config.yaml
n_layer: 12
d_model: 448
n_experts: 12
experts_per_token: 1
d_expert: 896
d_shared_expert: 0
activation: "polyrelu"
moe_layers: [1, 2, 3, 4, 5, 6, 7, 8, 9, 10, 11]
router_score: "softmax"
normalize_top_k: false
routed_scale: 3.46
balance_loss: 0.00479
balance_bias: false
router_z_loss: 0.001
router_noise: 0.05
init_std_router: 0.0189
lr_router: 0.000556
vocab_size: 8192
norm: "rmsnorm"
norm_eps: 1e-06
tie_embeddings: false
optimizer: "soap_variant"
lr: 0.00306
beta1: 0.95
beta2: 0.99
batch_tokens: 131072
seq_len: 512
train_tokens: 532400000
steps: 4062
dataset: "wikipedia_en"
Below are experts of layer 9 (counted from 0) of a mixture-of-experts language model. Rows are named router (the router's row for the expert) and show model dimensions 280-335. Each number is 128 + 32 x the weight over its row's rms, rounded and kept within 0 to 255. Numbers have three digits each.
After each expert's rows: a language model's description of what the expert responds to; "mostly gets" lists some tokens that are sent to it at least half of the time. This comes from a sample of Wikipedia text that the model never trained on.

# expert 5
router:054136054089166102147157179130095110123116179069116159159111151184111145094163086173126153183129132127107136107128070143126127093124181129114107145071102134116145158126
It responds to: Sports-biography prepositions. Prepositions like on and in and date digits in sports career prose, especially debut on a date; also competition words like Cup, UEFA, Championship.
mostly gets: "On", " along", "In", " on", " UEFA", " Liga"

# expert 3
router:065159090125164125183159119116087094155090173080117090126109145202104158086156091149144172125173148110140124108150139128097139120186179192093151133155121125059155073145
It responds to: Line breaks, name initials. Line breaks ending paragraphs or list items, and capital initial letters of personal names or country codes in sports tables; e.g. Marcelo A-révalo, NED.
mostly gets: " C", " N", " J", " T", "\\", "\n"

# expert 11
router:038185103115118110129147123113135116105135153101094120189111077147137144075171068186138180140135110136151136071157099193081123132123212151143158119130120122104112084116
It responds to: Prepositions and modifiers. Prepositions to, of, for, from, by and adjectives like early, great, significant, plus mid-word pieces of compounds like time-c-locks.
mostly gets: " early", " under", "c", " such", " great", " good"

# expert 9
router:088176096111153127145153159153082136158153168061152136140112144180127151169119135193130165111153128079091121097178109158065194092166151142127132099099082140106135124124
It responds to: Spaces and word starts. Space tokens before units or numbers and first pieces of common words after a or the; e.g. en-listed, part, per, one, km, inter.
mostly gets: " part", " per", " one", " inter", " bi", " south"

# expert 2
router:054195087141170106171140121106130101104106194084137120120131117200096151096166152111141162140172156175115146098178104165138143121183157109147144112124099141101135121100
It responds to: Sentence and cell ends. Sentence-final periods, semicolons, closing quote or parenthesis punctuation, and table column separators after cell values; e.g. ".", ");", " |".
mostly gets: "\".", ".\"", " =", "----", ");", " |"

# expert 6
router:069152083108160106186173144098080126113075126068110140133079119158099147083136112186178184136167144090103101121167091207140158097163155152124150092129117124103139102107
It responds to: Titles and commas. Words inside song, book or album titles in track lists and discographies, like Love, You, Me, plus commas after names and publishers.
mostly gets: " Love", " You", " Queen", " Born", "!", " Dream"

# expert 1
router:056136100104137086129178112122109126121079118091107118184105090195111172092181132178169168162128093114145157086185071152087156057182160174156107099099138138118113129092
It responds to: Common-noun word pieces. Inner syllables and short stems of ordinary and scientific words, in prose and taxonomy lists; e.g. alco-ho-lic, vo, water, career, Eu-dicots.
mostly gets: "vo", " water", " career", " village", " rest", " health"

# expert 8
router:038158098122216098115139115129088143111110145112115134144059140114116153135120086154171186118137170113118118090171086165102167099175159135107120125077130115076123133122
It responds to: Pronouns and clause glue. Pronouns, auxiliaries, conjunctions and plural or -ing endings in narrative prose; e.g. he, she, they, has, had, and, which, However.
mostly gets: " has", " her", " they", " have", " but", " would"

# expert 7
router:104136068120165124119131110144130105105104155091134105167127076202115181120128093094203146151124133101079180093147135094091187129131185139116159135098185113088106086093
It responds to: Digits and prefixes. Individual digits in table statistics, years and ISBNs, and Latinate prefixes starting words; e.g. dis-solution, pro, ex, comp.
mostly gets: " dis", " pro", " ex", " comp", "″", " imp"

# expert 0
router:105207118097159092173127179127101107160123133118125171127087096203126132128162074150152189132182110154144120118163083201080140069184138179103135071057111106091141087104
It responds to: Table header words. Column headers and cells in Wikipedia tables such as election results, review scores, league standings; e.g. Votes, Party, Aggregator, Promotion.
mostly gets: " co", " Votes", " Democratic", " Film", " Candidate", " Conservative"

# expert 10
router:043157089148179082147160134132150147121136142112096151108095138221104133065136145160121129178140109112141119123196058169119160110185146188136160143076102125067125122087
It responds to: Name-internal pieces. Middle pieces of proper names and place names, plus common first names; e.g. Mil-wa-ukee, Ha-tt-ori, Ja-ú, George, James.
mostly gets: "é", " George", " James", " Charles", "ré", " John"

# expert 4
router:129211057080166116133110151104172107147102149088113119173038121213142140173175137118177169155162139137109118076138057187087185099174197152082161145104134092121130140133
It responds to: Name-initial syllables. Opening syllables of proper names, often Arabic, South or Southeast Asian; e.g. Sa, Al, El, Sha, Abdul-lah, Mal-ays.
mostly gets: " El", " Sa", " Sha", " Ph", "St", " Em"